config = dict(
    hidden_size=512,
    n_experts=12,
    d_shared_expert=0,
    hidden_act='geglu',
    router_score='softmax',
    balance_bias=False,
    vocab_size=8192,
    norm='rmsnorm',
    learning_rate=0.00262,
    beta1=0.95,
    max_grad_norm=2.0,
    max_seq_len=1024,
    train_tokens=427800000,
    dataset='wikipedia_en',
)
Below are experts of layer 7 (counted from 0) of a mixture-of-experts language model. Rows are named gate (a neuron's input weights, with its number), up (a neuron's input weights, with its number), down (a neuron's output weights, with its number) and show model dimensions 320-383. Each number is 500 + 25 x the weight over its row's rms, rounded and kept within 0 to 999. Numbers have three digits each.
Before each expert's rows: a language model's description of what the expert responds to; "gets" lists some tokens that make up at least twice as much of what it gets as of all text. This comes from a sample of Wikipedia text that the model never trained on. Tokens count by the router's weight.

# expert 8
What it handles: Commas, table pipes after row labels, of, opening quotes, de/la, including, and the next piece inside place names.
gets: ",", " |", " of", " \"", " on", " –"
gate1:491481526521460449509518537489502502513508508468502484538484528483449506511475435524499524512479501497489502548505500487508495543505534506477495548522485471503507486497478561501475478489512546
up1:514532478478471533496524486514504485496541499525500534526525503429487543512521502497484464566474515522500514496473496543485488498461461486495500508526514478452495481488463531533535498465483488
down1:519514486452557559500509508482492465507504481505500494538502434472527479502456510434548459451526478509475522522512498529517508490495517530453511487464523484502495511480539520525487506511518514
gate2:495516517547484501496470495484472492462495481509469514517473466479464497514454520490500483505496520514491485470533495501528546468468513495486499533502521532458477540452525499471493510497576501
up2:561487497553482505495516515529502521512504522513490491512499470484491505512482536527491447473493507525491520521505495504534486504505483499509484499470486550473499508461479484482513487505507506
down2:492475508564512494488486510514498464469508497493481490500517531540486496518467527505500490480466483518524523545479493466502467525502487500480467470492475529518504540507513460495528510525494548
gate3:462489423496506544509514511502474471485482509490472518543540493484527486504484474511487490484508511496503468503515529486544519510485541468507542494468517506523520490470502496490500483454466519
up3:494516466510492445472481480507483479445507488501497510472501468497498517509482511465492523507480521493501515472449496505532532475479497496460506458487481479532536520520468515459508513495491565
down3:496513476509508490488523498458466508514467566495488517553495513506529510540531489497494497483473572490483520479540535518495470491490513480509492462491473481539477458535514519503514524506490516
gate4:511498487519493516528469478484520479483457467499499519533498525507501539505512501516487512539545494441510519500482494517457480449525494505491477497493468498497518509502479527510492507533491536
up4:488520478478487466457520474448531506506476480524501501530496533484523504495498492479482546562486518489454534516488505466523504500532506494506445499503485444486510455485458504517469486553489456
down4:477521507510493527518527487531549489458503545487571492498465482531457510475521506490534511455498555480489477485498526490469503474500483477488496485498522532486501501494510524503486500513492531
gate5:504514500458515509553521478521487515485487516464487506544543480479458539483499512541508506514494523473458535455430468495512484503482514514531509483494496425518541542491534503472511474540463522
up5:471483493509497552507475496466509548483549543506516535464495515521487522490463484450487513516495504511539458502495492555517510531503512484514492479456458541522499506494524490538541520507513504
down5:526462482490502475499493465508512527484522499525473451513490468496529504545482517522516504523516539495489461493509480500481466546461472473471525524454509529508458507505562474464487502507524509
gate6:536472484500485528496520537576473518501518491519485497498508475505504471483517518540482507523474510528501485514466465499518512490488581576497505497471517506492531500495459551524480467513486489
up6:495464512512488469496501481499493442529527504523497511552494481512527484499501546520528519538452504493514492506520468460513533504504504513524467501439543484479472506498505492526529532556497473
down6:494553524473486475444462491512515457505507463496506451462548449537499522496492496494512484539493521523491472495489480510547520552467491508504480546492484525468506479516514498485454515503527516
gate7:511506548499492505505440475501481507472510555504517529516511448513494468513473514525496484516490454484544440523509472530454479467512502546534474544539504507478513519483447450516466470522534451
up7:497491438530511500508556513495447485543514513501469538523460439516543509526465517469551526498500496496487481515489521516529501540500492480486491480497497501502492515481513513511532528541468498
down7:496472487521497471492477482490522552509495542503491488477475504440498491479489503494459516468516516549502537511457463478518516508517508508510464499464466526539505504507528490513563504493471501
gate8:516535534487510487484505480480512526507519510491515498502531488490537460483497527505491526476468490480500476512517453470525568547520509480467509524490543525524526497501563491561466509493489551
up8:490460546513524441557481560473504504510504478483504495503494531514473511519495528482493431494504520488472508492471488528517456488505490467542465505484519482470512504486504539488510479510489483
down8:514502485509490503488453518497524469488490471483507511508519506513516474492546510503494488521476544533493523487492511472500501498551520443512475491483494503550507516465526524490495502509463480
gate9:489494474460507507497488494464511503495522518534497509500483520534496489499514493513498456510517463504547500546495495477510471481471468515543481515465494521450495491484524535501490480491538559
up9:520552515485473476491449516493467518586520495491484526482496446519491494487488494509523482480492496511467488540502525540520483508508464512497512513475493479520497505495484476518518468477485504
down9:471527487521529506495500456494542504479474535500468507470531497479515522516505485488497482470483493481500497502497548510496520545487507523557501496518526471498541491475475482583511559509447532
gate10:494435500485486478491549453515494486505505495446473485499492480465508502518506537510498512483525512492480491508511500487515507513481506501529468510449440518480576506446511490481474497501470486
up10:495515546488475514504531489505437522544505534524491541471506486504524557471482565506510503512481471539482481505529486496497461525487490446525438526493488484464532484494505491492491510458477484
down10:503470533533502504453554486506493533465509442492545457517531490497477478480513515493502554553505513477508533494495487492517483488525492473511476468485494469472493518498460518531527486491481541

# expert 2
What it handles: Coordinating words and, or, as, plus also, not, has, had, equals signs, hyphens in table rules, and semicolons.
gets: " and", "=", " as", ";", " =", "-"
gate1:507508484502468483455491537482473481480485582496459488537482470504539497512476480500511501515519555494493511512504475474498521518482506486514483480468455521442483496518529488509515507487471504
up1:502524478487483529475496497488506528524484537481500461497473523515483496481474488494512463557497529491523531545523483493532519502506509507468506439477511485501457498510478507509512500521482521
down1:542495487467518467499522484465521517508493490496491490500484497519531469506503537479514512515515489476479515532458506500506511437495510468527506495516506480486463482476520488504533518493466491
gate2:458498559500513510532481465503506558495512521488459456476535499464516456498473508481514461446515518481498534492520454484493519513438493470467478485508496533505505507491464507487564468480500516
up2:442514542476535489508543486518493446466503494535517522519562478512525473477513501502478484503477506466520541549513503517532507517542506504549496527482471475531509503519496509446524496472482494
down2:503480489540468507505512502513507502469495487558516496485500519509461506517523554517485468520502512532531518520467522523554540528508500458522505496444520485472486521531497537525519535526507494
gate3:510552495502522506507503500464453468480502492504520489509515532542511482522458507438524508510518457536486550472483446485476474478481446530527498504482432517473522533532532494465457456466536474
up3:526541531500500496535467482494477487484493518504478519471491454518472546550510556496513532554481490488519488495506459530485504508518529478467474524493492481496518537535501467492483547510470493
down3:494526458517510503496484512540452494505524513434551508522517467473495500516491504487492454498520532471513546496477451492533486482506490509544516488507504475519507544476526516484477491507528482
gate4:543511462474511547570504450508527514484468487484473469481468528529560457553473491469512508505449460509539484481523501502527515482515504529461508483469520480504525512461520517506484530548492524
up4:473538488521511459518504495493492529503464436501479506535495505436520503473535485468501510493489528494513516505474484509539509479488487479482514513491486491510486536496514497485535461514476494
down4:506459502448514512445496507506519520465490522508491501465490527483501525517524497489490490497519495496522498501501530493494455526433500490485477491498451495476475536479484519517510510480502528
gate5:535486509497501498512490508508490472524490479454557461439541501465563540492462470522490509510548473493494535512478515457522524470474448523529509506511479486512522465469502486493520566488522503
up5:545478509481483510528506474531502467518474544515502473441517506459545532496479443554504509488475503495464517503478508433521518496495473502526508526485479502494506482514515473485505510459500471
down5:439507488520540508476497486486506475450525473555537507543449509526474497463561544491495555542488421481539518477495532549494490504486468522502498528518510537500492526503492476472490470501513499
gate6:514460453460499525461480534532483522498461520519505504502539427500478472514497512514492568457514471491470465498478487496568499457510562504494487494521516475522488493484526486515453507502512508
up6:461508500514521508532485515442532496462497489546479454537516509537529501490498430491529470507533507508553482502540489495483519547452506534509551501491492529490489499507491491543492505493488527
down6:490508498561506489457498507459485483506494528521474501497540495486504483491562437495487509499495531528512523510529549484482496451494512463495462474533489494493474520536508509509461510467491510
gate7:516491508534478519482500482499488486541485490515474486523545530499513496502504522505498489494517503537488520511479526514544513479515515489488526512507477540529514537477521546476499443488499511
up7:524566499483490505461494530487532503543458465500493479514517508427523495514539503497513498485536524488504493493519483492507504529450471546531483522536514525517471468545523548496473454512495475
down7:457454447525537539471496504558503505463493511475463536502489492496524470507473520482533535513528507498498511433451465473511504485470491461509534553449465500491513495474490470456469490492493520
gate8:488522479500499559531493529501505537485494529562533522510496505472513505557463523495515502469516519519495471509535542449509498496441504532513486548510512443475471510521498458523509499514459476
up8:543465479507509474524461476518467493487516496481493471474495461531493494485511444496475483505467545520507553488501478540459556529491498513545503457497493491490518531516521521454522543477519536
down8:489503475516504558497554514509478465525483482494483492485539547479498566515478471529501530531500451522519489426515530484445532464501472498518499473504488502528503475478508472470523509476485525
gate9:504472500512448514498478520522526488457501502512543550508521470487467510526500511490521521516483493517495510544508494453498484505483507461485539525514477508497515494537476498518525483482516515
up9:501470467495540514476502531508510555487529507486493502511473496477481517453472530524493491556483509484508497499460501507515473482516479453464515461492516517506466461514520496533541512476554524
down9:467470472464483506531497484544488509523494478519441467503500500509509466529477524530493514483514482437499493459513510510495532490508464530494515509517518490499477504481514509463504463475477487
gate10:517505469478474503496475518460437488471525526537511489507500566504501517482488441513537489464498520497491493468516447508492531501480544509516531524468473507518506494429504520438528495498521511
up10:448452517510541548511508487482536511529451461477464471512514495463480465483496527444426491516487468493477500494487520528500469498512477521492483443522511493464527510542471483540532482492513506
down10:531488535493495446464437486521489569503483517550490511490490540455492454509506487487495463484522437539435499522488441484462546471513475524537527488511505495497525510475558569458446492506489525

# expert 7
What it handles: The, a, an, his, their, its, small numbers, and the next adjective or noun piece after an article, e.g. small, first.
gets: " the", " a", " The", " 1", " his", " an"
gate1:504499450556542444502513543506486518483489482459486489464538530536487459487450542468497506473502485528465518486488492518466455505525530505474468482476485509502507496521527486482503507534524494
up1:524509499513505451532474483511496512484544459528524474506517492427522508470525495500488544476519490536507491481500476519527473504553472456534479493504483529509502464475468543486505511530495430
down1:511472477482518558523517520493463506529469497498517523502484492517479511520498451493478550474463500481493498513497473507471445478513544481514532495488478498496516519488452526494494506525557522
gate2:456556489529518506477520492503498491484526487533503488499558498473487495526486470526548502508517516560504486548469520495489520510468487458513524463482494479505509520483509493502461525499499498
up2:523462500484497475460512497494487520521474516470489506470475536533514471473494558510471482530510529428505518486527515517484475468517505549498477493521525513479474519511483477505555497491501493
down2:522484478524488506482475508514534483529488525516519495528568495469543510428510514486492506549494535529494491490469522511494500473463515477455527503441475456506490506469526497486499491491494495
gate3:507528478525481493542495500533495502471540512502495527543525508464483514466493534489519478519538491506500481508492508472493486533498462467519468555507470532521500514505509497500503514466476482
up3:500505521569524494556562526473522520483503475502522496469499491477500532519548523511486487543531515523511514534526469492439480506456507461515473524487465538486477452484481509512498483478501478
down3:520454541513481513490483520557433532513484467513514506545530479470535490480505514501541525531527492509540500506497505511480495525504502485522496502498486473516475513471501541514481483501499490
gate4:557478514465470485522475451524492553483484504508522501484479486496538467504504509519514460523522499516526477484446488501555474480510484474532524494503519530474486467535479527523500502535525488
up4:518513518509503493507480510482525583495460498502468454479494503469506475493490500512504480506484479498488512542511514504481486495456480517475523514537508494512481468466451526482498477500534495
down4:500493523540509494514565484489498489495505526475538538480477514509486493502478496499480452465503525511526515470511548478471531516503496476501487529543550517497515502570473504490533452444477496
gate5:514497454461477458527515566499501501526494486529478502525493443497478509480460472506540524501512497483476519479509499512541492492557447480475473511536462486560490544512528469515509485524483507
up5:486486529496465552452481485467487496474490487481495518508519490541544473469535501515517491481498521491524501530477487525490502484489531529489549473512490502497511464482471486556477520508494493
down5:525468500538513529473485504487514556520519503477539498557551485465481533519486539538521499478470479476509498491497556506481498507495516483486486490514496494524439519515516485501492505503477477
gate6:512503494505535475512499506524481486538452478482507486522517483513482445512499550522464490482521455460522499472501505535508559480494535520505555459490474532482482516504509484533523459498514465
up6:492482534565452478515515483443481516534493492508487495469490480463494530478533499440490521515490496511531486535504481501472466485503504496506524495524485475494492450523481553497497489468501507
down6:458508496486484522503520465530513501468491485532514473441474504529508503507483474498501513509438555487527501535512510490459491478504476501463475477512541516537517528478505467474462508552467492
gate7:492506487467493504493515462500507475526510505505508452482532487512481508506516525554555496515483454476484445503520488499513555486495468545500488535530519513535475494509461480489506562512465498
up7:486504466501500568480500484491487504447484466491537485515539549526492460484532480505477505507493516498520439483513452464498487504526477498508485500559484526454512519498479479529463504523509501
down7:527456541509524506533496507502473545482529504496511494506496519489445502497505511510545519488533523523474484549452492534511504506471493464483452527487439481490532493548494541474472496535461556
gate8:514578513520555514471486483483534516511488476559543465476516472477504514464494520512488444449522502510523478522519479500468493516505502478480500551473435440519480496497506475548500502515467524
up8:507503534474516560532500496538503495510548525481540509493525496503508515500508503436500470455503447461487502523528502484481506518472518557507492470524486456489487515462479483461485516514465475
down8:530488530487476484511493502501488506553465489494498492530484521503527462513520494453493525485492521490519507506487488495514480530460477509514481488510510508517539491498521508488497462503502495
gate9:490486540505474489454490435521485512538494513462459462541489503499516506515465537516470466508476498490496522465474506493493485466523515564510508513504507500484522520500510476483537491491541456
up9:504518462405453505514458477498518490460520437499518499499520520524521522501481477543501527478502479477515520511518500503513478543491477479512506507444496515493472485506464478482509500464450506
down9:536476470479499507522546512488508449507480489546463527557539470496462517511507463492472470517501521484509465498520451476470514479498461529466501509512498505505517515516488521503511516475504524
gate10:503488497509513508530515479479462567484503534459484512484500504550534476516496512459538492496505528519504458500506505542504482504535506470524473498461499492485525501548515505522518532496476549
up10:509491499459488465491530502498511455521485469474519513501518505511512495515528515485476464532476545476494522489474481460493476489481527471508521493521516466494490504517483530512485498469528482
down10:507478511493466477498489515507528531516510529474511542458502477483564527475503525497526509489487532462500503520472492481455470500470486473476486459515460520534574480458470541463508510519471482

# expert 3
What it handles: Periods, opening parentheses, closing braces and quotes, and clause starters but, while, there, especially No. in track and episode tables.
gets: ".", " (", "=", ")", "\"", "}"
gate1:524503458511459476481485499535526483472490501528517464484528498504478479528493518488529466462466519461537502531540496507459439472486526487499518496521509502521514493558474491467448504491473489
up1:466536493509496516523500551464466540513519509533562443503514504557543501519514454447448500530513516524528482466466508533456506499495515454487500522543501495525496484479502535504492506522524524
down1:493483498484515462478515505514502513489489488529477507486492454468504519486484451500500488480506480504524498496465481523505489498531506507510559506546467508487507490531497526510497524501486485
gate2:527496502471463484516508473466490533486484481494526504507510505475493502495535470518484446504534506474483507457440506501500528545518493572506505484497527490469477527518482513528470538505489495
up2:475474512519488458514552467487509510529469478491487505483486458491492502507518556491516516500481520523527490506535496495510483514514483475488460477504535486546506476503519489456557486451493489
down2:500507532510514539474448512511499525525516472496473486497553530475459526477508515493530477505524509521489510508501490523494515514501520487539536526492483526534487475475518529542539470525518491
gate3:493487480500468442486476466473496532487464502510476501522500482500494505480513482443464500529516500500522516513473482509486470463534518503498556463516543540500515474487484481501485519476541491
up3:508509477477481476488486511501534507472503514556536482518525486518503484469492466434485480501476483536492489507480520502539497485489499502509470486535490540505499516487494490481479516498539514
down3:482477522513525486459505477518511513516529555452531533502547473500481496533511502515501454513532511483497503504495471535512460447487509505499487476497495527499467503483490445531486494524497485
gate4:453479479532478452509470476506548500490565503527526545477507539483493465491476475475532479542510511526517492514455496498525504516505500536527514498478490451479516505454444491491461470521508455
up4:553474526482493492541528498501479482506530529510525494537469506472509538492496510475495523493475500480531509541530479478515533463496466519493458521491478502540505484502497487473512537504535476
down4:470526489459492514487494452503523455529512481490514551507526493480507502523475504512441477466505512509493489539507536536513493533479489516540491494545523479483520520558503529439494509442500481
gate5:504462534479493514553426479500497482474507493486481468463464496452503512468502490508529476504505447534519513540558514555546532486528495491485489504516491534506532486504452481474480511535488529
up5:501515525510525482493555521542518507493448533534526507521487501588511519478525514482474501536542523480503494515461460519510501553533473525534582476498501495468441479507559510510510480484496484
down5:498500510526512546502436502498531568543507517487453484508516471495471547509440495497483457504492504507485514550530518458492486518496458486536432534528460498480531494520475481516497467525452458
gate6:533512482511502484503521483490485514477466504525485487521529500496496437504506504515536490493534490519485529495506476544490507527526540492499524520504509469519496508516456477475542518518510475
up6:515506508471504547482496513484472458538490493512510490464496499547442512540518511477455454489494534535535470536530500506466533514507521486492548524526491496440503479470499477491480483508543526
down6:543542467481508516559479518522481460470507532523460475491493468497497509512501517516549511506480425533486476493484508499480511500502488489467507470457498497490492482524522534501514536521512537
gate7:481489545508524489511503536466498519497484506500470487499549486508519497500494510503484518482520525529512479455520516504514545485480508534500488480485495501471492520480493532436504507558560510
up7:493539484530503529520521478458478513461498488500507480498502482488505538459518469524503536513511464467539518521464510572508520528508488462504539483493472530518495516492496459477490473502490491
down7:533503470513491522482513489497542527538482458497524501503534491532446516536525454490494520497500479535490533526472479477490502543471494557530535479484491515501469518533460497493453468480546527
gate8:538473508473463498515478529540500490461516491505488480503492524468538525515488520457475468495568492528517500536487477475547525527533537515474506494506499517542458515527530497489475496435495511
up8:500507523470476486494505511510484508489513551514499471488501490510499495465499496475549501499468448512502512445535519524494514519521529497507442510486485521483493466512445504504477516562507520
down8:504519509565497486485482504517471504527535522519546527488477477477507507472515489518503457511526457484525448518470467474533487522509463517474495491481453485480495502512498501483482520541468488
gate9:503504527490509510481487507461521459515498465516463508520517490536513552462487527507480474504484484444507573497492481510563497510513510528472492517549514543500516520516491495502498499480479499
up9:474515474524475520513493544468467506514514495490468538507526516473533486517507499444531497495486502495529485490483503500514522478471460523517487497527461517478463523461485465496508455514495509
down9:504515494505477503479505550492485526516503487485478522510504499471500538527492511469484486499469519494514467547518507501487520470477540454480527505510501484487487516514520476500474493541497528
gate10:482487496484472471518531481533468465457487560538532475498485497510516491541500461462512545491487511496479486486487490530510524485460488492508490507533468527484463496488518463487513525554512498
up10:570474478539501490504480465472526456512559475527525509523488483502495541492505503485493510520490475502466518459439493495460484518512512511510507552475521446475510529501473506537500481506496473
down10:519532529486494491505496482553505479558527471472489517456504468476504506506471580532492507490486464485503515497457486511492509453497485511507491465529483497520513447474474537469550521526472488

# expert 10
What it handles: Newline tokens ending lines and table rows, plus -ed, -ing endings and words like known, wish, used, out.
gets: "\n", "\n\n", "ed", "d", "ing", "i"
gate1:478524483534506504538536486496500506486512523454518513462527502462505487472498496503480460523530483471471491527449481545515497505570523556526507500532515505558475476485473477460475515469437489
up1:509469492514485491538466475518505465513537550510520477484478494495475477546503467486541531489468511490521511515524506457489521463539484458512489464491478534497496503540506531537496462511501525
down1:487511471493489508445499476519523518503520551514469487499495486551510501482494528489463478508485459539522474472463493478496543503505520493505518456502506458531476462506543508471465482520502472
gate2:515513498489488473489480473487497514520518473506548490492484530549531487527522515528449480456541490478479546484472503540483459521488500532460514485526523484538498512478535494474467504521526440
up2:491479514537513537502547490495524474427490475499466500544487488440459534476472504467549494530494494508499482484509486476553511490543508503459557525502512483487504465513476485510492476501484461
down2:489492460475461489520486514487493519486507520465497526543486488483511479480440499466507479510477520507434503470489471513525482511483463506495478531550463521497481516527515513531480487524512510
gate3:510491476472523491493507491503564546491458500475532543493479502501484509534463474525507520532512495487467502504516500494493462481479484483525517514521521510551505541444527483487499473514487472
up3:505460498521504462490508546530516486464515492453484481442506492534483503505513468517511504547523514458492511507518515513491474516529461484499494485525514507528499509433507496473483490449537551
down3:536525505496518515498509472471474516517458504524503526503514476513538502568522516452465471482515540526486441498500473488546477521491488522525487496513509502520545543477450518547483494506509501
gate4:500561503500528444470521489522509510456498482498449509533491539505497526514502517503515475493537472536497494555479504494457490445533515530536461494482480511526478519496516515562470483522552499
up4:445498483464540525505514470494488514507471476505509509513521459476526499458495515491501496467476476473557512515510493486484520508494517507483475496526518460455451485461492505468534470483480491
down4:504493471515524493516483518494473515518477530504456496559527484477473508467451513477445446520528480494505500513494512477520503462508485502487530547503456494463496523481471480444511542506514456
gate5:474482516464470479521457480544530511475520513511532460534517514504469465479478500535534513503490494484545495476489460457504485497485516501491512503494509531524493515494487479479512488531482468
up5:475485485484482468438461529550474468514477493475519483544473544520495475505494490513540488510530543498494494523515522509516497494504474521461474549495509469487467481513480471475478475502480504
down5:483491454489545480507491514539512508491514525469466455517514551515472468514498471477473496502501499531431539520460484476504461533510496515486519549496487499497493446479538536493490519491477519
gate6:505509458534495562518497510515514529538524564477477514508502510459496515479530457497528496532509474465477503493528452496501473518516499472496509557479470468491540519507518470532494542497488495
up6:540557451464477487550529542540505527495504552526498514495520536532492521438493514478516480496519484518507502501503536490488518543564517489517533485482506484483491548515537547497488533474485486
down6:511507509515497492521505508508511531490502506471469502524518500501530510495484497459520529536492488485507504517514465506479518502470501494469515504534470511498534517468504469551474506488502514
gate7:524501488493504525537502474487554482499502510521523454536507485470481493511511494528532474493559474512474471522496476441494483468470507494515494444481504520505458466519511485524495460495504541
up7:488520521469483499479489466496522474482456536505494503491509461481535490494559526499542528512528496509467478493496522500477501502532514477460486498467498505466485510518507496576512483467499536
down7:465542491481478514514487473491527476482475489502484509477480499510506522449531510526503478487532491514492464478467485490517474518522544479526524507476478516518503491494507510509503491537513494
gate8:526537563502560482557511510492485522472554515489474515484474511491503508510488453483450465452532475525495478494442467527493525451505544478505506479495531497521535495506538537513511552511471483
up8:487533483533541485513507491502529536508471510472499546472485540467496484493502456475522486498514490527478484512500514518502561440473498513484498489481565510520496479501541506501516539505497531
down8:489492484508505481552531502515463536517486497547484541473477526508511471559517510493545510466516445474531511469493513472484540487520493518501493501472508536505525455515510492470516512562495471
gate9:499483486533517483482509523513545499514526475523493506503492541498477505525480476499520496493488498518494501500542516470505474472512505453510492517513494509500533511496455479474529485482523526
up9:507501446514509478457532485503515527513521468498523489513501490504468520533462470467467519505501531515509496498505491480514490493522507477521469528514515549461513485502530495489514463474498496
down9:535497487494472479509496524503476498501471471545486543491502536489464498528459511469457499502508484483522488497514489505531502489533485465458500489511478488551530518487528516487528487537507468
gate10:432484456505509530495517516510506466501502478502472512536489509513533532515491488530480501469478507488494490513481472544544461495512485512495481490484506549508483490520469538465449547482467541
up10:511505489503498532507442509506547421495524483495491520521515503511499499531493510504465511515514499483477516482512465547512534507484496531485504486516490470474496502476521484497534573492530488
down10:474492529504534474478464495498509520523492462512539445480546525485532501465543507497530483506483494486509487550525490548510488498488499492494484514469480504498500494548503505518481494500483494

# expert 11
What it handles: Prepositions in, for, at, from, with, of before a noun phrase, and middle pieces of long words like Strasbourg, responsibilities.
gets: " in", " for", " at", " of", " from", " with"
gate1:543517520466517474508509486539533544487524476511485507487491510493530556452490527486494460509526480545483542523470486502492478516536529502502511486494533523522483520502491514527504465489521476
up1:518461478518517498492463526469515516535478494513451503480511505495490492530478524500478498480517462516490519474520511494477568549515516543482505520525462503507493527474522471517521529530481510
down1:497508507502465536493504509535482504515510515492473468481510458525517523437509498454469492516487503527498489497507514470505531510521487514480475513546530490504531521477542506502566519476463527
gate2:496501509532515478499475456492507466496482520516513508533526480505499496484465488496512477510525493504491540476509509496494496460533500475461486477493502494514519406506522527503558513500506485
up2:496491474493516522504514503524529492535516478492520499483483479501482562539544473493468513519501499459494510478539510499507494497504517532543511514437496528498528502523454509531515492495508508
down2:503521494471541490515536502474501529510543504510503488518484535516485525495512477474503521445485523525493498464493501517527508531517523454548537519529489502528549533512462502498535487537494534
gate3:505513514555486414494467485520506526493493485515496474476494498520475515516502480491561532509523473534514487506473496526518490461517498545507505491463531559494496515540536466448538506530476510
up3:477449503490488490443463501486501529496521505499523491506486529468520529529494459528476557520462496497447531522523551474546494524511488525438509532459498516461508481485467492495516499509498501
down3:498520507443560495534480511496549529489496496550490503497485504475455464498475514518532533470506476490514514479510524529477526513464470491486455519496533497504522488461511511497476499529488531
gate4:558459496492538498476452503455506507510458446471497495473474551508455529529470485505510527467509545472495513526459493516512514503488524487489501510519431515515476477486477502509501494476532471
up4:520476499498498515467493499496490501494509443501488511507515552539439530549514498504497477509491523470482453494474506512499502505495490491536501514482520511501502547495484449498452521473480505
down4:514523476536502492486486522526499482478480463510480506510495487495522466508519511495468484503508479531507518511508488484480568521559479495487520514497466489523492491493492508453549523561505485
gate5:511503486503468534498527488467504472535504536465544517499490508446485495467509472522499506461492445497500512531482482469476511479518454476512494465478482505509516498478482510485496490532463513
up5:510495495559547476514536506496487489467502509478500474489476485514511512488517503522511487519500502494517514517509486481519485498503545512498495516484491562523511479510527492497524486455508518
down5:485530515461537479501476504535526518480523507489490510489524491512499500512532512558460476472499512492442523528437498499528488511527495495488487508501506533567537507474458483524502530531488471
gate6:481465492504497514529520491456493513506474488440474463494495483514517484498476498498514489546514502484510509523473506533484488456540510480497498495526502488490521474524489494532510511480517523
up6:490537457493468468525477517500543545479559498503533518458491509526450498461482512521476503476506526538488512480502488501495531494478547467487511488476483549504527466526460501519517502516496510
down6:495439513502481499431522480495555480489500498555491486506505509488492485497436522523513515532476480535496525501541508491515483455465506508502520489530505497513473520485540490476519483490444482
gate7:500486497510446521456524523492524479493504499494503483467454451495463472492526462490520485472523503496513500518507529512504519528511469510513484482527532470506493493512478481518486521530526484
up7:513466496513554525505463494509499535486472537509510500493521434485495478514519555480513536492503549537489487501482555451518501473512489467492516509512542478495476485556507491557495454471495440
down7:528528506507462508480452540489456529514501489484520492491473520492506545491517508499486476466460502501504518495528471531474559471472508480463502502499481525499455519455488488501464534525499494
gate8:509498456499452500529531478506487511478574461491472533532471531502471528484463538504484513505514515510504499514484528539511442506491504505496468497507481537479462510506472497494484519504530516
up8:527475472507461497552480445492502486490544492497516474512500516471496515508486512510519544445499448515487506534538471509505497496518498477464451509496447524490503494555488488485496503491461506
down8:520463478556498476472539501487534533499476511473491479486553489485510509491488512514468516492501480517516531546472501471527479476449490506493475530538470493501522458527489543484461499475488476
gate9:500508456523509477511492450489497483465500476487512443488487533450512518500514495532496489540475468496513491550528524455509520493484458466474490516476467510465502499523501460523513566516488539
up9:510491512473508524534525520515471519495482511442495533524471491486468536491524513525481512491490505531504515533480504527442491523489501519524497449522559466452497514521487509479460465496466486
down9:504523520467538511503468456446495554467473531503475477505500507540538474511545535518496465520537522462511491462533536509473482489466497495538514547478542452515476470484516490475476486477538491
gate10:486493526514491489516528462537478530509470491534463538498489487540480506520510487498526489512484516466504500475493535486564503479480531484519502465469476544538536519509461534492484496510498549
up10:490528513500491498477480505502471487503509459534460510487478514539510468473464479492500503499519506464503483481451498484534532524496475526520531476523481480541492507440494545493473491526458513
down10:502473476456510509503531461523539512521469435502493507517489492551493467535513481466481468499488478505513490484487500510503506470498436550522491486533445510518481503495489461526514507502521507